{"num_hidden_layers": 9, "hidden_size": 192, "n_experts": 128, "experts_per_token": 8, "d_expert": 32, "d_shared_expert": 64, "hidden_act": "gelu", "moe_layers": [0, 1, 2, 3, 4, 5, 6, 7, 8], "router_score": "softmax", "normalize_top_k": true, "routed_scale": 2.5, "balance_loss": 0.00205, "balance_bias": false, "router_logit_norm": 1.5, "shared_expert_gate": true, "init_std_router": 0.0168, "lr_router": 0.00085, "num_attention_heads": 6, "num_key_value_heads": 6, "head_dim": 32, "vocab_size": 8192, "norm": "layernorm", "norm_place": "pre", "norm_eps": 1e-05, "positions": "learned", "qk_norm": false, "attn_scale": 0.177, "tie_word_embeddings": true, "parallel_block": false, "init": "normal", "init_std_qkv": 0.0361, "init_std_o": 0.0085, "init_std_up": 0.0361, "init_std_down": 0.0085, "optimizer": "soap_variant", "learning_rate": 0.0027, "beta1": 0.95, "beta2": 0.99, "weight_decay": 0.045, "lr_head": 0.00644, "max_grad_norm": 0.5, "warmup_steps": 200, "schedule": "cos", "final_lr_fraction": 0.0, "batch_tokens": [32768, 65536], "max_seq_len": 512, "doc_mask": false, "train_tokens": 629900000, "max_steps": 13284, "dataset": "wikipedia_en"}
Below are experts of layer 3 (counted from 0) of a mixture-of-experts language model. Rows are named up (a neuron's input weights, with its number), down (a neuron's output weights, with its number) and show model dimensions 96-191. Each number is 128 + 32 x the weight over its row's rms, rounded and kept within 0 to 255. Numbers have three digits each.
Before each expert's rows: "comes after" lists some tokens at least twice as common just before its tokens as in all text. This comes from a sample of Wikipedia text that the model never trained on. Tokens count by the router's weight.

# expert 124
comes after: "of ", "for ", "and ", "in ", "to ", ". "
up0:082090119128063085145084134153093146112102082046123145099101100185129140132132114078098143086131129074117122146080113095100137179122170174107123116129181095142152183144118153079140124120120058127115149099112145074198178150123095119130099128141148134162111156079200059144141118136149129103
down0:129095109129141106174110121093150127138060118167173102165063173119170101133105051170098092121100075099131124140083149153137151172080128131149128064178159141184152135118078163096134183163106095112070107149123140117135153185134147107075131118071170095187112185141201123132150101152140097153

# expert 80
comes after: "0", "2", "1", "4", "3", "5"
up0:154101094164117109084149116129120095172107126052138172111101138161126180125110115174125108083176141104152180102097107061147114117095116187115156166100150034104112128138172112084106122098111083145175144088074075141110083159107127098189111117126142171192146136089117107144168101184136187089
down0:114091072107128122119091176134105117132151130106040148075139114132159154112124144084115123153079203118159164090149099138141123120124140124164095154105168078109070173180110110120107131134116165133157080134132114150135127080122131120136164171124126065169174147156132200220156124182114115113

# expert 57
comes after: "the ", "a ", "- ", "of ", ": ", ","
up0:111146183142161104162108149128115144130160103162088166175140099100135076152129089119163119131154141117164131126153126135140120165141160133170182143141062139120137112154102121146134096114119125055152105135124114134181170148100183057082139155086140100104160142138048142092103141119190099115
down0:140124133125141112105163095094129058137141170225121134191119073125121160119178120067132136121113078154102103069198120143172127137079179183112118106166193153125125102124133136113142103111068090090121104118069127082099105126178082144136145090145117159174154142092132109073150116172145162055

# expert 3
comes after: "| ", "(", "– ", ".", "No", "/ "
up0:108172136134116088117060178099158125141146138154139117088192105155103093087076117103148138159159166152148087079084134091124207127153108163185133177144131152099138093184072138101107111152149158135130112123167060020096121143159102150132142115127177170170086134099142183122132138133132092180
down0:150113125120126078105188132138193112154122131131218078168088120057144120174118145095121103194179128077119205146175123145124119113095129128129155129148133105157165125132157098195177199129128124156191142085074124099121107119122122140095160131130126080139074131147124091145058145148144118176

# expert 94
comes after: "a ", ", ", "and ", "of ", "to ", "in "
up0:175133155170141102147125101119145092122071143143073201117092186074152165117099184154168158154115179069087148151081089134162152131123154130186161098160106058141150127123100116179155093123116135165144142138152122127117133161114165149124130152145144136125134064102161108138146099167111181176
down0:161144152130081150159144124130110124187150086120114114102119106094145134145162191141174133166089161118079148128133110180085092114109101107088110092146176137090097084088164154122164166111186139184117086168153099129145132172109121114132098136159173150081122122130150118059136072127124179123

# expert 14
comes after: "is ", "as ", "with ", "was ", ", ", "in "
up0:112021141145132140151162080119165045165076073149145063179183140111120099111115128139137125165105117090083151101114140076184124092101120088142155109137156126143135151117093085105087151090144144095141102165126130114154129087176086121089128101173157133169108067130129127133149129120077179125
down0:127084145151141130112068113082104089126162098183103117097147103103140134107153151192138144131147160125111155195112048158106027099154155130114112143100066142096121100052106105141171101112131082111095118135181146094130123169171141104176139178127117147147182068091146170119159091131093140107

# expert 90
comes after: "| ", ".", "–", "; ", "0 ", "+"
up0:129137075154162170140120127122115116127130087113178150130132136113137124126142176112135172166181171115171144112145151080173153136117131155061121124169126145113153124146095179118097087162177108142136085198185099100144091144136098182170125073134136061134140141134169111149116106090116117113
down0:111146139115135163131157149145141133125069153098166136118155191118116091123129149131119141125163159148176133095112105154119151094120128104165097114093120183171112117134127211086127162155132122117128127156122080099188135165122085144172157139122125113071143097095204152173095119142117130129

# expert 26
comes after: "- ", "| ", ". ", ", ", ": ", "of "
up0:182096103139151109140146141188115170164130077137159141112118146057141129155172125157089100122150114088148150121119146102157171161119129181126157092136135096133159125160101104128136151130107147110148067178107118133129113158127124112157126086146124124105053096100113125127126154123144163115
down0:100187121100106151164075126160103155104106158087131151162093129189177148136132094137198172190097124167101113144124096145116093110083103032120150162152158124117045098080126126189136096152152084123090129063145140090107086127117096102144141137104152093152127146119099175167079156157168137138

# expert 76
comes after: ", ", "of ", "the ", ": ", "- ", ". "
up0:135145150114094135125143093063107072147154138113120128103141160150141059097112166092047119112167098117108142150145089130149065163156123104088087140109133142130096121133099108152217143114145042086164097083136165109066080139091089122142102085092147115207125180060112132123133117109136137079
down0:152103130100154193081070175188099137097083098048151225101136108165097159164116128155142145155097130156101150135147125136110118107162126106254098128101143130136133126157100118107149122164162142127144130121150131128176193116145088148101101150208144069091108114118065104112127147132114100153

# expert 74
comes after: " ", "\n", ") ", "1 ", "0 ", "2 "
up0:160164118115076151155082143189157102168122175130087086231170123137104063136114119139153156132133114157072206141113173158086161108110108147117136121084108124119099122078085081194143127150170110136136113109136102176179122134105079085152161124156110134090151088098156143148114107173110170055
down0:127150116081111167133162106165132131113175106120150113142098102156132142079087115164123159155174136112145092191092096082124118118134138052134179160172126121108093150121163191125082095145176121184093088097168089138115185101124121129121102121138069114149150162077105076078178160134086107130

# expert 35
comes after: "201", "| ", ",", ".", "200", "202"
up0:159144119078130105113078097146136120169057161124161177142058157163106132130079160115154182132130122147134116127078054155073132073103108136077107155111110137078097110094178123083123132149077137090149105113133118205182150168129167090109142122099152130125085124154113165128147131164149139112
down0:154172132097169128148139151181143091092128139086153113126117186114156162091142107150182065106133080067211090137088150142126146142124142113102103136102124192085168110158130112170124141069131095130095151143102114110156099101140110112161186141108152096110105114118129193119215075163131147146

# expert 104
comes after: "\n\n", "also", "History", "career", "life", "tion"
up0:219135086084104153132120130155082052119161094137170117125094072118147040149071146107161121091154091107088100100119074170143108147138115159162118138130142121145087117129165082119135147068156119138158102149076139138143143145099129135093094136156141138152185153095140112099140147121140114195
down0:111140069139188147086168110169182148052096102154107143140134103095097137120093148082107186145131143116160161186095120122118123103157134111155072097177144146103084122126127169136080113117121077125092089132193078127178153079127178121161118131113110141084127138185122091062061116146069155078

# expert 88
comes after: "the ", "a ", "of ", "and ", "to ", "in "
up0:105115154112176095145151118118123115095125150143101192124090111120144085077136091119111096159076144145177078137129078073087155134137174159148116154154128139123144164199116138118136174103104138119084103181159133174077114166098126147098122076116176131157109063188166078143162126131149170112
down0:063137172151131119117166087168106147089123106080162115164151118119136093183104172110145160072152147119061172104141115077144180112141112143148179139102093134107165141160101145130150119097158157102170114083105093150149149152118135073173069164175155038147094121136154094123119114197078104167

# expert 53
comes after: ", ", "). ", "a ", "and ", "to ", "as "
up0:088133109038156122126147092103155128080136123067109086114159086148099097149118151136192133082111101119125151207182114134187100216135096166100128152155116138122131107149108107097091089092087171144095100123115151109153146162169077092152127100088157073108135153123154169144125122155139143178
down0:162119152136144061147119095109133143119096125121112123102107171081085164115156150179086159188105089108123086027112169069172152119107168106132124108153117105090131112182106126154160084081093132137191184136087140153136130074150135145088130165207125140188117140187119175103228123141166123144

# expert 86
comes after: "the ", "The ", "a ", "of ", "\n\n", "and "
up0:091124148093150101183099123157180108080091133125129085131118085085127125148167133147123015141110166146146160055203082122090129127120129162126125118163059080111183175122115160108101141099162134094104120159118104137140177096152142127107141154196146122109127137156120181157101188114081134083
down0:158073087116070086138164139118138169118139098109100146111149119133075131171115129076139091110088089098205135123128110106132173111136125117106165127095074138126156075131149075183101182121122117100204124141090130127101130102148167150116119187127166145102078134083109121199122140061099127101

# expert 84
comes after: ". ", "\n\n", "==", "== ", "the ", "his "
up0:142105121128199099108151160135096108163114082090115068125143109147190113131146061092057155162120098192016120179126127151168126106156155090144181133135121071126093115141175159113090089078144078058174187131114179122107123132115149192117141104131115178141120143162119108171139123141143139162
down0:129119120123078088081126157175095128168115107086162087156215086127213119187143128153120107135119141138154086087081097141092149135126150202141119109131144065193102179153151122135143085073144144134105119166125181125110096141148106082163148104183106091145238162134110075097178148108099130082

# expert 113
comes after: ".", ",", "–", ":", "°", "-"
up0:175111199094140095128115110133112117096153163143126156168149141129154123111169133146148081112109118073168111118086120140218124145106145143152187115078131197151131142129114148146139125149130093126080138193152139210121110124173094152094058148149148097093133142142179103155193085108128153130
down0:130090100164145120077075098106066120166114140122160166131102132103100141109095127113149109155135115171103161086124136135066132098155139102123113164119151171064085113145075170102110129132109125168131102102125108127113077105123086115159146100098123080099131139126089111084114163143112123121

# expert 16
comes after: "| ", "(", "- ", "/ ", ": ", "on "
up0:159084122101128173174106123125115095102106114108141130115158188156113140113105175165134173117110097175092105169131087106136149107106092152109111077135096083140073136105161087170201128153145075113134127123127198160070189115078160115093165185153094134139155118178109121121147146106140156085
down0:167126107125125146170096115097126108146125084083123164139089105128107136119150105147107067081095161117150114194122080171120080126191065154107155119127148136130141133145128130116150126090136154177176129083097144145119163169212109156099159089133060123101099020155139128141110142147107126173

# expert 107
comes after: "United ", ", ", "201", "200", "(", "199"
up0:141109149106118155142126142065144106115101109130078182183114088124089097104085161175131176145123163133189139116117101147129117145144108085197097049070128165164081136167144137128069109117093090154138114117159165100137079191090133121139097135054080112110200108169166140124105113168126166125
down0:152133118125099114087189102129157207171097184182096104107136131140115130090128101175139185127164113152113152061115178116146131138137137094140191096166092170182151101119086162153142127122141152156148132133126129164104167143138143071119122116054075188146146064188093131116152154135106154164

# expert 54
comes after: "| ", " ", "; ", "0 ", ".", "\n"
up0:138136122114133126143186133116159110138095103101143131083103095115051168106140127138116098119151148167135068121114118148134169166146096126158081065143100143129163149177135175135099181193139173082128139169094136106161140111172174132144128183131135073159099100137177102152037157137102157141
down0:085035114106181038180147100109112130181116111168127139117133152132117146133104031173135114158151168116152138160124112140165147143126128078198117087144097137195085139085089137141134137102122164135064119194113117076086118159105077135134118082120150177168151177156108099057167115105147137158

# expert 116
comes after: ". ", ", ", "It ", "He ", "which ", "that "
up0:159152117158150124126088138150147100104091140104079179188123180079118165180148170137174157100067125099109151097118104099099120087161106144123112066137109185138153157103146099165146124161130097092102218088121143110077133182139177146143148129111104129174155161127102095136167165162149095107
down0:137149076146107125141130104152118128154128101151119139118089144120118094106091128169116138164177179071164113133087091098069083110116178200144124152090170115069123070101132163120120161097169129129169132133164027075152131132141091131113164103219096150139126146123158105099159164113159113152

# expert 4
comes after: "was ", "is ", "are ", "were ", ", ", "a "
up0:146127140137077127134074127076152073148124160139132157155177170088085181106105090137141137173164131118124060128162164163098122055152163145140133169122145144060106102064124157148103120101153148129151114167097176139082160194114125076119137065142082109144219151097124082163132185158134149116
down0:141083155137135119157131107164161150085138087169147100147132092176157192103096139085184142097103132130090157156112180088136168100129106136140047136173147101169178155148142127091147116109124151110187111106100129119135149177103191114141145067104149145178130172104124114131154121170134099202

# expert 20
comes after: "See ", "\n\n", "Scientific ", "Personal ", "- ", "was "
up0:184113099097102141131111082143149129104129137087188071076150186126097158094114122121130107121133139184167109074098183142120149114151134187137135146056114169140177137092118131105139140120107104090193117091110138113170112074085134129153144133105095134154167157104088122103081159129174177117
down0:106134140147143129155119082147095167091150155204146100087100159121113096055111169111121139084170162157155116059096129125176149150156151158089134091201131171143100150135159066108160099109082108085101103106153104041116064133181201075127156156104141150182110150118094105121177098102123148171

# expert 102
comes after: " ", "0 ", "1 ", "2 ", "3 ", ") "
up0:111113133147127113174178109094182151136110189154145119105127147127141084167089145129133131130138089053096111047110137177238138127122151146100098089176035095142151143165140200201098139116134122069135103131073122120149134131119151082119126090090131148133128126064138098160166192111137159141
down0:100141100191139135124118183110118082111134203196151105138124097124101091126159138147143135099142144135095126140189146145159108113102132113135142132175129170107147132116182168081076148108112108118206142126158152109126173128079176138144097134105107098093168138103107059183186126136166173140

# expert 58
comes after: "| ", "United ", "South ", "New ", "professional ", "National "
up0:127136135107098147158100070105092110076058109154134141118078190077076097121111164160125168106119125157167172143110177096140104086156171133152104093155063141177130125091172116179135150150129144177134150122110124081065152106133107108143126054102102130135135123167154184138114122099115148131
down0:134150156120114154110126146078094091105138090109099095160156149149137186120127106185130144114095081160157173112171115092060132110152137155134126112144114078129126183129070123102189144125142089090183126085121145100180103131101148158121124117088135145150211086167102134088151085113120123124

# expert 12
comes after: ", ", "), ", ") ", "\" ", "\", ", "but "
up0:158109150110141105105145156076140110166103096123142107113097093109073102093136148097186175113141108087166096095136165154133181173125129122136176119080094082165075109089118122111174130112122116164088086090231139123149097129145112107129170113177128158114177183100154145122086152091132166161
down0:107128110113193088134067094144107120145109164141124215137151152134089138148140167125075139171170126071112174140085126147124147179113135080104141152068172145135089095127158165172098100141149108108140081195108148164163186091099126128103134104132153122145100139125145124144172195097137172173

# expert 85
comes after: "was ", "to ", "he ", "He ", "and ", "also "
up0:122107133120195112111134124089156113087148119164161103147124107156106132105139170093144123115073125118094159134119143079123116104099129102112176158216175093118082116166071151126112045143104106122156092077115108119124071108146127157145119170145133077094067109104074110160152086103143141060
down0:106158199186141140185078111131144115126141104107124121145166063147128138083094123069122061166133112124150144070102138108061110172189098191119128156161113107171140076109178106150190117118100106138098136135151129136120167070104157116138103178119141162054096096148135116145126167152101100084

# expert 24
comes after: "\n", "he ", "He ", "who ", ". ", "they "
up0:136139090124127163154093113190124099077137095122163142130103179125065120127131201134139147113098166119115157123134076126109101137110124054126051101117058165104155078163153075103129075150223135126099136150113164168083117164190122186133166095101176150100170140103148117081200118128120128089
down0:091148163133088094168128154191088163135080200129124100129102119118112155091108137147120137158166123080120111143116077151125124113110061172136149088178113134141085169086103190037115110127113125153062138132073142127116101160147124107176145181120078142149093199143140129084121104129128155130

# expert 38
comes after: "| ", "- ", "; ", "(", ": ", "and "
up0:172103104133174137155181152067137185034136116173075189139114078102147106083119103120115117087149140136123155075162081139172131145150131114098119093068186188156143095124149127133142143085096103131152088151113160145219143182110112087155075086111115074120093072132124178119097128136126105143
down0:154135052138166131125123145136142134191111145136124205137108161165109096149105092105124177098098165186095168055162103127074058104165068082069093107168175139160139140180124161105140123138148098126081119084113148155060144135124159114080133112103131129076090125129082096110083151125128134122

# expert 125
comes after: "| ", ",", ".", "–", "; ", "201"
up0:133091116097158064113134117091181141174198154059116113108133171093121155137127123160117159156134122207131151142142101164132201155157176104144082105140125162179092166092134124116108086099140122117154193103091147114138154118152131124094113052123121119189140123100092112129122144111179115099
down0:134119121086176144208123174155187153167152099102140132113126165153212107148150109100113165124173076152103125149172161130120173157117097091110144136118114115104153169081139093187122099142110113155060118160170123127108149103173119144098140112117101079159166101101161074153074101074127112113

# expert 21
comes after: "1", "2", "3", "4", "6", "0"
up0:099124158101141178100124121173136130181125141132108143156141096113148172147156161147163121105158078107115115080162149156134138160140154154112109161114131086127102094139032107125126143119108070050077102105171133133103107069114101171174108100086156195077098093087174190166103104053134074139
down0:151095131164062181165163147132209096162083154181146158149124153135078108135127144145193121113155125129180101110107085143081153144172041089156068147137102134111127095170137161048137108135155114128130095124174088126155125071104129153168139068141142102094126170127127072129088127136118171133

# expert 10
comes after: ". ", ", ", "\"", "to ", "and ", "in "
up0:170026117130141149144103130137169149117102127147136196135072182120153102108155170159162161150111125115063182106136181160117182155134168162066170124124176142094122135122103175099115125092092197166155145108075110097149101112136088154126136111111056135101129128122139059136119109074107150177
down0:172125112077127139127106128145169133124097153103103113174109119188118083131138178116156123159115162131112134183083126070064191087071095154073094123174154150165130145104110135102105135125121136154103125082145120090116134189101082127104083143152088130165126134101162164164097113108114112091

# expert 109
comes after: "of ", "in ", ". ", "to ", "for ", "at "
up0:121149148141080120161192157190080125136124166154144175138159074114165157103120127192056105181134138134096103060148099080137125144166075133121183088108157147148159123123122142103122127131089107066164178163125115118180117119138125075139159051154161126113132141164112170123175134096178113087
down0:141075152131172165186123094086127102124126127149198127094116086150123155111118137187108138153125131145108170178101181141168096064151144087089154101150135137147105192171114158116151139109109099183189063095174107153130084119154143084076173147156133110069127167113173156097130082115159119110

# expert 36
comes after: "- ", "Binomial ", "Personal ", "Full ", "\n\n", "Preceded "
up0:108139117087207126092111184165151085099140165174157053069107112173165126133189123152139149109094096110100173099127084157202138148102135152088118133113118076125085118176110104111085119114082135062138157152142129143104144145158070130076086140134055127151083118120100111126137159119147150117
down0:118135095133101160088073076100150164129146114142130146126163164124125142132175123164147109127119165108094107181076121161114114110136171208137130101105180110174103137129151069087092121114185156129150119096111070128172132116141078155112159119133114096096106141085185118127131112086084162146

# expert 56
comes after: "the ", "The ", "a ", "his ", "and ", "s "
up0:137124128136132123151126147104175109119117108127110190142112063109148133182158099131115087097189165158142163102154190176158128165129165127118108118143126115111138137115129108149161142132131133105113073155038184060130165194108095142071063057144133129151150070095115114169116112113088137151
down0:102157075123113083157158144081148121167136169060084105089143121028127161151114107098133147074111101117063189155103116134128176130157130136136095103155161139162091122116187098100100112110078112122091106089140117102134099103118137110181110070142176184128160127132114119094186137158162090113

# expert 77
comes after: "| ", "New ", ": ", "- ", "San ", "Is"
up0:103063150107165140139145147137155110120037123135101214166129079137097146146116103170138111129109121115078119096060120098120138174135216121133102075186126171165134207151116102147088182123123129070090095099143065117067114164086108143139120106092103116162153142142126145127099168069143158094
down0:154147095105102154143091114118090129161178130149142105195107143110058211113096107145137130134114133133201149101153141201147098058131158106054138145141148132159086165153095126105079185155143144166089127050084118118062105172035077130193158094131153118097123104126131155127154169095118135084

# expert 114
comes after: "the ", "The ", "a ", "-", "his ", "first "
up0:080058105167161129158083147137158159157120088063094142140166133127124153112229162132173154146088049119170089067107161095103139152114117155146169141138166119081146132090121146129137081089096111181128146113159119067118107128127200139105060157177111107131176103113140066158143188103181123141
down0:136200101096095168137127116178136127173104111146165122106176130115128158150131173054100124093100175039159109148119167138098156104192135140148138142110206134120153128160099135175039164205156152102141142154125156098137099126109155121176120170137102113084137160131107142117065124081133126142

# expert 82
comes after: "–", "| ", "201", ".", "200", "202"
up0:092146129127170125174114115157187146146081171163095125057187099117148125156143139081138176130115135103133149151102103102101116175125114136061067145129137100128119157159129139083111155134106118163179144172111109140148075112145115153064130161137071130106112077110137091063134129081134116104
down0:115132089141138125137073184143110174126106123073171111128166197133099139100126166100145201131075079170108144133197143108163147151112113134136149178096170103140111071106153152133126118151079136068125107120123090161156090148090098150118087153102123132134144152154134079079168091126131189119

# expert 55
comes after: "| ", ",", "201", "(", "200", "202"
up0:149135142086159138070125143132192055089126117211163100167133106164118177152090097115184123124129124135093138181108095129110120112160126125119150141168184112137078118110145130130116116118035133177199046131151121176199126133126101197060157095144111123122117134091110182095160143110168078109
down0:098134106156146120109117123136102114069123152140164085151147186156109160109065179121110117077127139107177145152181150088132176087112125113111109130160104110124150097160167134141133152143081084147155100039096067146171078171101136110153211119065081110149098145149078151125111128151129110052